config.yaml
experts_per_token: 8
router_score: "softmax"
balance_loss: 0.00118
norm: "rmsnorm"
norm_place: "pre"
rope_fraction: 1.0
init: "uniform"
init_std_qkv: 0.0276
lr_head: 0.00924
max_grad_norm: 0.5
batch_tokens: 131072
Below are experts of layer 5 (counted from 0) of a mixture-of-experts language model. Rows are named router (the router's row for the expert), down (a neuron's output weights, with its number) and show model dimensions 96-143. Each number is 200 + 40 x the weight over its row's rms, rounded and kept within 0 to 999.
After each expert's rows: "comes before" lists some tokens at least twice as common just after its tokens as in all text; "raises" lists some tokens whose logits its average output raises strongly, later layers aside. This comes from a sample of Wikipedia text that the model never trained on. Tokens count by the router's weight.

# expert 47
router,240,191,177,131,164,207,246,137,173,148,186,208,227,232,137,196,194,261,165,202,240,239,143,223,252,226,195,196,221,181,197,180,215,250,228,186,268,197,184,249,177,120,205,175,206,113,189,224
down0,215,261,168,193,175,216,213,124,180,199,185,221,188,200,151,231,185,194,132,159,260,163,179,205,168,189,183,143,237,172,244,174,132,325,265,175,235,207,185,242,275,179,179,227,182,224,161,166
down1,221,196,252,234,148,288,228,155,198,213,182,190,209,210,170,208,186,227,180,176,213,252,221,203,163,179,215,196,161,154,165,142,235,242,229,244,186,200,152,154,184,172,208,175,169,192,188,185
down2,213,245,168,238,153,194,238,137,158,274,223,259,196,186,225,213,143,205,160,307,196,146,204,279,236,227,209,248,208,194,121,252,145,191,179,127,183,226,225,271,206,155,215,172,175,161,206,210
down3,114,131,234,191,269,185,205,198,166,209,203,191,188,173,250,250,181,260,147,184,222,177,197,223,214,226,177,236,232,224,195,150,211,143,178,157,230,128,167,215,199,117,178,188,201,252,222,177
down4,177,247,212,131,173,241,265,250,225,170,125,228,242,233,130,197,184,253,195,242,144,214,197,170,183,250,221,198,229,211,194,156,209,235,183,155,165,261,187,185,218,246,183,163,171,219,195,141
down5,164,276,244,270,178,230,146,213,316,246,151,137,197,187,214,138,222,192,230,222,218,310,133,164,220,166,224,197,247,319,162,188,238,167,114,191,230,217,211,199,282,238,176,286,200,233,296,236
comes before: " ", " of", "ing", " life", " than", "year"
raises: "ie", "ies", "ious", "ii", "ika", "ias"

# expert 4
router,281,158,198,201,249,206,222,223,271,139,172,197,194,262,226,250,197,156,154,276,233,201,169,192,259,129,221,148,228,210,179,276,266,109,255,252,210,144,309,144,193,169,245,132,144,166,138,197
down0,240,162,226,175,199,228,187,46,226,138,176,235,189,220,247,128,143,240,155,236,274,208,190,142,281,195,218,241,170,85,132,203,171,134,230,205,220,179,234,192,219,232,254,246,133,164,210,163
down1,180,184,225,192,239,182,214,238,130,171,176,223,172,220,156,183,186,271,203,225,197,215,132,259,223,210,220,139,247,196,192,220,222,254,187,178,196,231,191,216,211,204,219,183,209,133,97,190
down2,158,160,192,144,135,257,169,230,236,220,166,197,189,204,229,150,182,240,236,162,198,169,224,204,158,173,176,224,186,199,171,200,187,183,181,221,253,221,172,170,250,200,213,246,230,159,232,212
down3,185,150,144,172,159,176,235,189,169,225,134,186,199,185,177,196,221,279,126,219,159,278,228,192,200,110,200,176,226,194,191,222,185,255,195,133,294,169,204,216,210,223,186,289,287,233,169,233
down4,198,180,205,245,173,211,315,241,209,198,189,274,107,229,170,214,168,223,234,219,249,188,278,227,176,158,237,203,207,201,189,228,148,171,151,243,100,212,197,161,221,191,191,213,244,208,219,203
down5,191,205,174,220,314,185,210,260,197,208,232,192,225,232,203,269,159,173,240,129,200,176,139,176,185,221,244,219,158,278,302,168,167,291,187,244,151,170,108,216,152,136,215,199,264,303,242,198
comes before: "1", "2", "3", "4", "\"", "a"
raises: "erm", "ij", "inc"

# expert 17
router,277,215,145,198,154,254,205,165,192,203,216,217,239,268,157,238,116,198,217,216,181,200,155,192,179,115,268,165,248,149,139,262,251,198,260,265,249,244,225,203,288,223,246,159,186,156,190,137
down0,215,162,236,169,204,182,182,132,276,188,202,137,154,182,191,235,252,151,195,148,157,167,150,304,203,175,211,239,215,126,228,146,227,165,144,241,179,225,202,208,193,211,227,143,252,222,259,177
down1,204,210,182,195,117,257,187,251,230,205,179,227,209,119,120,186,174,255,193,173,175,179,199,211,248,212,187,201,234,201,178,268,195,308,197,194,194,168,196,204,181,211,175,155,136,208,202,197
down2,228,303,209,182,155,193,242,200,246,201,225,249,232,194,237,163,170,205,246,197,179,177,250,169,181,176,203,166,190,223,191,203,216,211,210,129,236,255,208,188,164,220,161,218,178,197,199,180
down3,243,126,208,271,347,190,142,168,256,218,183,208,180,219,200,183,159,96,270,309,161,232,176,283,202,160,168,248,159,173,178,171,153,213,174,185,172,159,198,184,244,161,235,210,202,179,134,210
down4,147,236,194,159,177,170,256,246,174,202,186,222,253,155,239,181,188,228,201,227,236,126,198,234,136,127,161,176,206,234,212,234,117,167,193,172,283,198,197,232,204,201,125,289,177,196,241,223
down5,107,185,210,173,207,237,291,270,242,159,210,218,129,277,219,226,157,210,274,125,141,188,192,196,107,207,169,193,143,238,222,184,228,230,177,136,174,234,197,233,189,260,245,240,217,197,186,240
comes before: "2", "5", " States", "4", "6", "3"
raises: "la", "all", "the", "ren", "l", "i"

# expert 59
router,275,189,142,203,200,182,224,136,258,203,214,262,199,235,180,279,186,243,170,269,239,197,224,239,215,205,192,199,294,137,207,192,189,204,230,270,231,196,244,240,246,133,192,183,118,167,152,151
down0,223,197,172,159,156,162,281,158,155,214,197,192,139,199,264,146,241,199,168,228,193,177,190,175,224,173,157,206,182,208,219,189,192,154,285,171,225,225,202,132,174,304,223,270,229,248,195,161
down1,295,188,193,134,239,168,207,209,157,170,164,205,230,276,201,152,158,210,186,239,217,273,245,193,215,215,213,184,173,220,217,192,246,259,143,188,232,148,195,203,241,152,260,266,195,161,194,250
down2,200,174,176,263,221,215,106,226,147,263,181,176,185,214,139,195,171,128,123,184,132,200,197,253,224,281,182,172,281,179,200,221,274,182,241,148,203,188,247,192,160,236,153,239,160,200,195,169
down3,204,159,205,199,252,194,205,245,149,141,204,205,148,157,216,263,120,255,196,226,207,168,218,135,203,181,204,192,195,152,246,200,213,211,158,229,216,196,173,224,160,196,133,173,307,276,180,293
down4,174,219,257,165,203,207,234,162,179,210,221,230,224,187,217,221,195,241,237,242,265,225,183,233,190,218,226,212,172,100,158,159,246,259,218,230,232,192,235,209,265,180,196,245,318,209,215,176
down5,215,191,218,218,238,235,181,203,201,144,172,216,240,123,214,194,211,227,147,160,280,182,166,239,230,219,207,214,227,182,211,231,151,256,237,178,202,174,170,247,151,153,204,108,152,199,192,145
comes before: " of", ",", ":", " and", " in", " was"
raises: " and", " at", ";", " in", " for", " with"

# expert 9
router,269,235,204,148,234,206,225,206,245,163,265,168,211,147,212,253,193,235,187,249,235,240,153,277,274,177,197,120,195,178,166,271,292,224,269,173,171,188,256,136,166,136,151,170,171,155,188,267
down0,110,194,239,216,198,189,237,160,173,235,187,124,193,200,146,216,170,228,157,232,133,157,236,153,201,195,183,170,206,169,177,189,198,201,132,172,233,212,190,155,123,144,245,212,234,220,181,218
down1,158,205,247,212,241,219,183,273,180,172,251,217,219,206,183,273,197,303,159,243,205,220,212,203,238,202,202,289,238,157,156,283,238,187,266,231,287,246,110,152,167,235,182,182,224,170,219,228
down2,186,212,103,197,145,172,208,222,250,208,133,281,246,142,186,178,203,237,149,186,185,198,217,205,209,191,196,142,265,194,181,159,233,267,238,168,217,215,234,176,129,137,159,199,210,234,258,227
down3,196,221,144,194,243,223,195,224,263,186,202,178,193,204,124,154,173,241,195,254,248,236,182,179,196,206,223,180,142,118,253,219,304,238,181,198,127,212,237,193,186,159,172,178,289,165,221,248
down4,233,268,250,244,204,225,246,273,235,114,162,201,178,207,141,210,248,209,223,197,178,250,101,184,140,174,184,169,177,190,155,206,208,241,209,268,170,243,193,159,110,127,193,146,185,208,188,236
down5,307,171,169,210,212,211,238,217,178,243,288,209,194,232,276,148,182,219,238,194,199,290,156,197,246,141,206,180,96,193,219,237,206,258,195,204,174,172,245,211,220,202,217,214,160,174,225,215
comes before: "1", "2", "3", "4", "5", "6"
raises: "enn", "ze", "ii", "erm", "1", "2"

# expert 38
router,201,240,170,156,203,261,166,265,251,224,283,220,223,195,150,193,162,186,148,256,234,146,159,211,175,206,234,158,258,170,140,231,250,199,273,177,181,206,265,196,218,157,191,193,124,149,194,247
down0,261,220,188,131,266,234,224,229,157,270,182,145,204,217,238,202,181,177,190,238,256,204,205,221,118,171,201,218,256,229,226,117,98,245,211,233,253,140,151,194,220,233,252,175,219,240,139,196
down1,165,173,166,208,215,142,197,144,155,162,137,190,189,236,194,251,234,180,259,162,194,205,257,226,188,246,237,195,189,177,185,260,201,193,231,171,195,236,213,163,259,223,186,136,139,235,139,115
down2,200,162,267,228,193,223,193,133,203,266,208,253,211,229,254,193,242,231,173,207,178,284,216,156,168,254,185,216,188,253,195,202,210,252,175,135,264,167,220,155,189,185,178,109,221,211,215,227
down3,176,127,181,172,283,209,176,200,206,117,201,207,187,281,149,244,178,166,215,211,134,194,257,201,168,230,151,194,125,145,184,155,220,100,295,235,201,178,228,124,200,200,216,177,198,297,195,243
down4,253,228,169,140,162,219,204,230,213,230,191,243,235,250,219,118,175,152,140,201,179,236,161,191,169,185,173,205,167,200,252,193,150,148,196,187,181,138,229,163,127,181,165,271,300,239,194,224
down5,283,260,214,134,176,236,214,236,191,107,172,242,311,194,223,216,200,150,190,224,142,219,218,163,194,162,156,195,198,255,184,153,207,222,163,284,201,188,218,248,242,200,202,170,204,184,214,240
comes before: "\n", " The", " In", " He", " It", " She"
raises: " However", " This", " Although", " As", " While", " Since"

# expert 30
router,282,254,150,151,203,271,220,194,211,196,200,240,259,236,170,314,204,220,174,251,208,203,217,173,163,168,188,206,263,225,202,265,283,228,198,287,201,159,232,161,251,114,208,219,174,161,182,193
down0,123,169,230,192,289,166,205,147,197,207,215,209,266,215,198,193,173,200,166,138,292,296,229,216,216,214,183,213,135,131,154,193,193,129,218,198,190,210,160,163,150,175,237,142,238,206,175,142
down1,215,206,143,149,237,140,187,145,154,271,232,228,240,199,219,200,142,202,125,274,212,125,245,157,128,212,184,227,207,241,180,195,178,274,173,252,188,249,230,217,181,174,234,204,174,248,167,219
down2,276,231,170,193,216,185,214,163,257,255,248,257,166,248,245,210,187,211,230,233,154,236,220,225,213,187,197,198,166,191,225,213,138,198,219,214,229,165,234,172,253,207,217,164,196,202,235,238
down3,198,181,209,191,201,143,198,181,261,210,256,240,180,184,255,131,201,261,178,218,237,228,225,251,177,185,183,235,205,216,230,219,281,178,177,220,191,167,230,171,212,119,159,203,251,186,236,161
down4,307,217,257,234,254,143,201,129,233,196,182,139,164,214,280,229,287,219,207,207,239,289,191,207,106,216,236,193,211,130,290,207,223,294,156,157,242,250,235,193,240,155,188,190,142,255,167,253
down5,161,182,244,182,213,221,221,237,224,248,124,118,144,176,259,264,182,159,206,175,194,167,189,200,146,196,221,204,215,194,209,257,125,157,274,154,216,239,253,221,145,162,154,195,267,281,210,238
comes before: " |", " ", "%", " +", ")", " −"
raises: " |", " ", "\n", " –"

# expert 0
router,213,233,233,256,173,179,189,206,244,169,268,185,160,252,167,284,144,193,191,210,182,208,199,228,263,170,245,164,253,153,162,224,177,159,257,183,262,168,184,220,203,205,206,205,155,163,157,238
down0,222,153,230,173,299,99,217,147,222,189,281,273,231,205,226,148,258,199,127,174,216,258,119,220,189,199,153,240,168,196,178,230,179,213,229,216,218,153,197,258,205,140,206,174,198,161,270,215
down1,151,215,186,208,184,167,240,184,243,120,218,219,262,271,175,192,147,264,186,157,175,218,170,187,144,153,201,163,249,92,206,212,266,228,200,238,177,196,166,192,204,216,220,246,227,129,195,228
down2,151,186,267,238,236,208,131,182,216,131,184,217,224,208,169,226,179,266,184,189,169,170,211,218,199,181,185,169,201,198,246,176,140,193,229,205,193,207,243,271,246,222,220,148,180,100,189,158
down3,215,197,117,176,122,159,204,243,262,158,203,237,191,214,221,177,226,225,135,158,176,186,188,148,221,191,208,213,104,173,170,147,231,162,213,156,249,269,318,234,221,165,99,188,148,204,269,314
down4,258,253,213,182,190,246,203,236,151,140,202,211,159,147,221,172,178,227,211,223,185,204,248,253,162,147,266,202,268,224,197,148,268,219,237,205,201,231,238,212,168,227,214,231,249,173,193,224
down5,94,138,249,272,265,244,119,223,250,168,173,195,195,194,254,132,232,174,209,192,196,204,191,205,266,115,133,214,286,242,229,202,202,207,160,174,241,156,181,232,161,213,173,279,239,145,249,200
comes before: " of", ",", ".", " and", " in", "=="
raises: "-", "\n", "In", "E", "When", "\""

# expert 6
router,202,209,166,222,182,288,209,189,253,178,219,189,273,166,231,199,190,164,158,172,267,241,152,243,246,160,188,155,244,192,165,220,262,161,281,266,203,178,282,211,224,194,172,184,180,150,186,190
down0,136,204,253,210,218,190,196,196,199,189,180,230,178,144,211,212,198,191,134,262,243,165,177,175,140,203,173,191,247,250,197,219,214,199,192,116,217,107,227,198,157,254,233,170,180,171,168,228
down1,216,219,164,169,278,137,208,162,270,226,152,198,228,187,223,185,207,206,194,232,212,237,205,162,149,188,205,157,242,322,248,141,154,226,185,192,190,150,128,172,233,151,230,199,207,171,194,179
down2,180,203,169,173,173,217,227,197,116,223,215,218,209,165,156,169,187,269,221,177,204,93,254,222,274,256,233,248,120,147,185,238,223,160,167,201,150,196,193,133,231,148,193,176,189,241,176,271
down3,145,241,239,208,246,232,216,249,235,151,176,181,214,229,223,218,169,219,221,325,147,208,203,235,194,190,252,247,197,250,194,181,126,222,204,217,240,176,244,194,173,180,229,239,210,235,179,192
down4,135,155,132,232,238,137,228,202,212,210,131,150,200,218,202,208,212,202,157,144,193,225,162,263,189,116,188,176,248,196,180,186,205,184,234,171,210,184,165,235,243,136,191,255,207,222,188,270
down5,188,220,162,207,244,206,243,128,215,166,257,188,185,260,214,275,178,207,200,172,114,207,189,219,270,165,190,282,207,211,212,164,78,251,214,172,154,132,167,232,212,154,123,216,238,280,161,226
comes before: "1", "2", " |", "3", "4", "5"
raises: "2", "5", "1", "3", "9", "0"

# expert 62
router,235,157,146,130,168,267,211,173,248,201,183,177,194,203,181,236,148,163,218,240,222,236,215,156,226,190,197,174,188,188,167,276,309,151,205,257,221,183,269,149,210,197,158,165,132,178,171,183
down0,236,220,248,194,223,176,210,144,179,168,165,183,161,193,212,119,298,176,206,223,191,213,239,272,173,237,198,183,180,225,254,138,243,200,260,188,192,165,186,185,157,204,186,238,210,161,210,169
down1,174,205,171,185,183,252,189,158,194,236,208,211,231,200,299,195,241,97,296,166,262,206,150,195,291,181,222,189,233,205,157,299,215,187,167,202,183,209,209,231,167,228,194,174,270,228,264,88
down2,195,140,231,207,184,136,217,219,175,210,218,149,242,214,223,140,139,209,236,219,186,270,161,137,200,136,229,186,201,257,180,203,187,182,168,216,199,131,208,240,285,246,260,219,228,171,232,132
down3,245,172,158,226,204,246,162,178,177,208,245,182,179,177,224,242,171,107,203,177,238,205,184,185,168,277,251,196,162,198,134,158,124,233,263,204,223,214,201,224,176,207,163,143,157,202,219,225
down4,222,252,282,191,134,207,190,143,255,216,163,179,227,182,158,184,212,138,135,165,174,243,193,183,278,231,238,165,218,185,197,198,165,255,162,157,211,173,199,123,255,195,216,170,193,221,164,188
down5,173,175,200,205,235,142,222,169,263,145,110,241,220,149,145,232,274,212,216,176,176,223,180,255,210,142,249,184,152,197,228,145,150,191,186,185,159,222,231,112,145,258,224,208,204,212,187,166
comes before: "0", " and", " but", " which", " he", " including"
raises: "0", " ", " with"

# expert 33
router,248,255,231,154,247,299,149,185,201,218,229,244,199,172,161,273,102,202,152,192,178,180,211,256,202,157,181,112,221,218,149,247,260,280,218,281,209,202,272,187,270,170,186,156,182,155,213,152
down0,198,165,203,229,142,157,205,277,204,197,192,208,146,205,171,187,222,256,200,212,222,153,232,247,188,220,199,198,179,244,188,184,218,262,240,183,183,216,202,192,238,169,131,165,228,167,191,175
down1,213,218,190,207,197,170,187,205,301,247,168,229,191,234,191,228,211,174,234,176,171,207,207,154,201,189,240,196,242,190,194,225,124,161,190,238,132,186,313,263,210,170,156,102,166,177,189,212
down2,246,220,179,203,173,201,196,239,149,199,175,195,181,184,227,166,265,173,236,193,236,205,132,162,268,191,190,192,233,192,208,230,180,232,199,156,182,206,287,201,206,255,214,117,211,175,266,184
down3,218,231,220,187,206,170,206,120,196,195,237,161,164,255,231,202,256,222,256,244,171,297,190,185,224,196,217,232,170,205,196,209,131,169,192,165,172,223,144,176,156,178,183,254,175,247,201,196
down4,139,210,197,245,192,143,169,234,214,221,252,188,233,279,228,289,192,241,220,139,200,109,182,177,218,268,263,216,206,167,171,177,196,223,253,172,202,176,188,184,254,195,172,218,232,230,123,218
down5,224,220,267,222,156,143,176,213,182,195,171,218,200,272,215,265,190,213,156,256,219,163,159,222,188,170,171,164,164,246,232,205,159,175,229,129,256,264,168,176,157,204,168,170,175,233,210,185
comes before: " the", " be", " a", " been", " not", " have"
raises: " be", " continue", " have", " become", " play", " take"

# expert 11
router,201,272,200,173,237,233,136,199,156,183,273,239,280,204,152,213,179,173,180,218,209,238,126,270,237,125,259,140,188,177,188,211,221,176,219,211,203,218,194,148,193,198,174,234,150,132,124,205
down0,193,219,234,159,133,236,231,220,184,202,219,95,192,197,255,167,193,171,187,111,211,190,180,170,254,102,170,151,111,251,154,220,181,207,226,201,161,182,252,137,154,176,226,225,259,159,243,176
down1,251,213,218,171,271,155,194,197,206,201,257,231,166,177,175,120,98,189,174,358,180,179,238,118,184,173,168,259,282,192,193,184,292,255,193,129,173,216,146,156,202,231,231,204,216,215,225,182
down2,200,166,155,186,228,200,139,242,155,186,231,176,201,236,220,185,253,172,219,215,178,185,223,171,193,133,243,159,210,231,203,254,206,142,234,110,244,274,150,238,249,184,202,248,260,191,202,116
down3,222,254,182,220,236,208,189,198,154,204,208,204,186,169,222,114,258,250,206,188,307,247,115,196,240,220,159,176,126,232,185,231,237,178,244,204,203,135,186,146,243,181,243,235,259,234,225,169
down4,187,162,261,192,115,180,172,204,258,285,257,213,268,203,155,180,170,177,227,184,170,156,207,196,189,150,135,179,205,193,258,168,202,151,168,207,134,242,256,202,267,148,202,206,258,179,181,235
down5,159,174,179,186,161,248,296,262,224,177,229,284,206,233,177,213,182,203,143,210,184,202,227,249,231,193,174,207,201,212,133,262,226,206,177,199,189,168,242,177,182,195,201,165,245,302,183,186
comes before: "-", "|", "\n", "   ", "     ", "="
raises: "})", "|---|---|", "     ", "   "

# expert 23
router,179,237,187,213,193,277,208,131,200,237,210,246,268,199,174,237,138,177,241,186,207,270,199,192,162,172,154,140,223,257,176,280,253,226,229,193,241,189,223,197,247,202,156,185,184,198,237,169
down0,221,136,227,217,198,152,155,173,230,309,193,171,204,187,189,191,242,204,182,255,295,133,177,199,204,139,214,275,251,167,234,173,253,154,247,147,237,233,181,211,180,134,212,242,175,227,165,213
down1,223,244,199,252,231,192,237,168,226,143,179,206,267,176,150,207,188,248,239,274,220,167,263,201,203,185,229,198,157,143,175,213,214,181,197,157,171,153,223,181,197,247,252,175,142,239,174,296
down2,171,195,183,246,172,188,225,265,266,205,107,155,227,137,195,176,223,174,190,201,148,143,238,174,140,182,177,211,211,239,262,213,171,170,216,181,175,227,173,255,174,168,195,119,203,238,190,264
down3,84,232,155,243,159,165,237,199,170,199,189,246,253,202,184,226,193,236,186,113,203,203,287,184,160,195,235,251,217,217,194,149,176,139,152,216,226,253,205,199,238,188,210,147,216,218,206,224
down4,259,215,180,196,206,230,208,180,273,291,204,290,262,215,177,210,169,168,205,313,147,190,335,244,167,215,185,179,124,166,152,187,237,201,193,178,204,107,204,248,251,95,210,222,264,126,234,210
down5,205,233,151,175,112,180,143,241,276,271,245,258,181,178,161,222,239,234,236,236,141,231,197,183,237,201,223,164,167,115,230,239,176,167,238,217,210,198,236,230,241,136,121,122,176,209,251,268
comes before: "s", "9", "8", "5", "4", "6"
raises: "s", ".", ":", " (", "9", ";"

# expert 15
router,241,188,184,194,167,191,176,194,239,171,282,250,250,219,190,272,218,163,209,269,248,259,246,230,255,224,143,124,286,153,183,197,225,239,266,229,189,123,224,199,204,158,177,202,118,204,189,156
down0,182,142,184,267,145,222,245,208,208,278,278,270,228,100,221,193,196,220,147,200,184,180,269,168,101,208,125,210,185,168,265,115,117,231,189,181,182,137,162,226,220,192,210,172,229,190,155,305
down1,150,138,217,222,253,295,173,201,154,245,222,202,196,199,199,194,203,170,247,181,275,238,145,222,211,155,187,193,246,145,267,193,180,231,136,201,202,145,169,112,213,129,159,227,164,310,219,233
down2,279,181,199,177,246,241,213,202,201,211,199,202,288,252,243,165,203,278,162,239,220,172,140,213,188,195,181,182,125,163,183,199,157,190,235,221,182,188,208,241,179,176,105,228,227,165,123,220
down3,249,168,146,188,190,105,197,193,231,240,308,223,195,202,290,221,182,165,203,240,189,284,163,130,242,255,189,217,211,218,226,213,244,200,185,166,198,188,192,253,216,174,182,230,205,244,228,219
down4,221,255,217,132,188,176,198,115,232,172,114,154,228,164,213,234,298,201,214,145,265,256,180,329,230,228,251,95,157,222,146,229,253,217,178,167,230,238,233,159,212,217,210,234,231,199,219,203
down5,156,160,136,179,261,244,296,153,164,260,208,216,220,246,210,233,109,123,193,245,173,168,261,151,186,237,223,234,220,185,198,230,201,221,259,230,187,177,216,168,197,182,225,232,249,255,194,147
comes before: "|", "\n", "-", "==", "The", "==="
raises: "|", "\n", "For", "|---|---|---|---|---|---|---|---", "|---|---|---|---", "There"

# expert 35
router,210,250,209,126,229,248,212,178,172,150,195,190,227,167,187,302,148,198,156,256,190,198,165,243,200,153,225,194,188,200,138,210,238,219,269,252,211,130,226,157,197,221,178,152,199,144,214,163
down0,280,119,127,180,192,276,188,238,179,251,254,166,265,209,257,254,121,173,290,235,200,200,198,184,185,241,246,170,142,244,152,154,193,224,209,206,210,249,205,230,210,134,220,221,188,181,251,242
down1,193,180,112,192,235,225,228,198,229,246,175,143,232,168,139,153,165,220,198,209,168,96,197,229,182,251,201,211,177,128,243,155,192,161,156,167,163,194,245,189,225,201,210,165,220,193,198,274
down2,162,192,161,144,254,127,257,274,159,155,199,249,138,209,196,88,234,216,196,216,171,161,297,166,156,148,215,239,188,207,202,177,143,164,166,181,192,105,191,179,195,197,210,207,179,245,191,188
down3,99,220,179,279,204,265,232,256,264,211,194,182,177,118,186,282,233,186,170,211,200,198,139,216,147,144,154,231,198,150,204,177,223,129,189,123,236,178,175,205,144,229,214,182,209,199,112,174
down4,206,157,269,221,114,175,261,196,227,127,195,242,237,167,222,261,285,221,220,198,193,169,270,179,184,192,236,150,269,189,132,133,268,200,192,173,265,263,229,201,264,239,127,273,229,150,253,155
down5,194,242,266,190,133,176,186,125,120,169,194,121,181,199,118,194,261,245,206,178,196,258,187,211,283,163,262,224,223,187,235,217,201,229,206,223,201,182,189,174,213,220,133,151,260,170,244,136
comes before: " the", " a", " his", " her", " their", " an"
raises: " a", " an", " the", " one"

# expert 27
router,249,202,178,182,210,203,121,182,164,220,238,205,205,185,220,230,160,240,174,266,192,251,121,246,204,181,217,160,217,173,167,211,263,219,245,184,247,230,262,147,261,127,217,216,200,188,193,222
down0,121,243,200,211,170,219,207,234,230,236,187,219,251,158,257,318,169,204,247,94,187,165,226,199,180,217,185,205,209,221,191,216,144,199,172,247,201,234,187,242,184,191,183,188,187,120,226,154
down1,273,218,180,194,206,213,181,187,214,291,228,249,226,165,195,156,253,141,152,228,289,227,255,198,241,185,197,157,211,183,164,229,277,96,160,189,241,170,186,173,214,200,218,245,168,189,222,237
down2,144,219,105,249,177,224,240,133,193,242,234,251,245,142,279,151,217,203,212,190,164,190,176,196,254,226,178,238,186,154,192,201,207,138,323,184,226,217,195,236,213,228,206,269,126,195,176,155
down3,204,212,265,212,192,248,216,246,188,153,128,215,124,237,251,137,204,219,143,217,231,187,261,167,228,147,195,218,175,193,206,214,211,138,239,254,251,222,192,247,164,157,229,202,158,209,181,193
down4,186,234,180,190,239,177,188,172,148,166,238,112,266,143,220,205,219,144,189,198,239,192,203,223,193,243,193,215,191,153,133,258,267,295,166,111,244,200,202,237,208,210,205,217,211,207,188,231
down5,260,223,240,188,186,256,190,147,121,177,258,231,168,271,240,124,179,176,194,232,271,227,250,197,276,193,179,155,190,191,201,267,179,236,183,200,132,173,188,205,220,230,163,214,160,197,240,241
comes before: "1", "2", "born", "age", "9", "aged"
raises: "Note", "com", "1", "S", "the", "ren"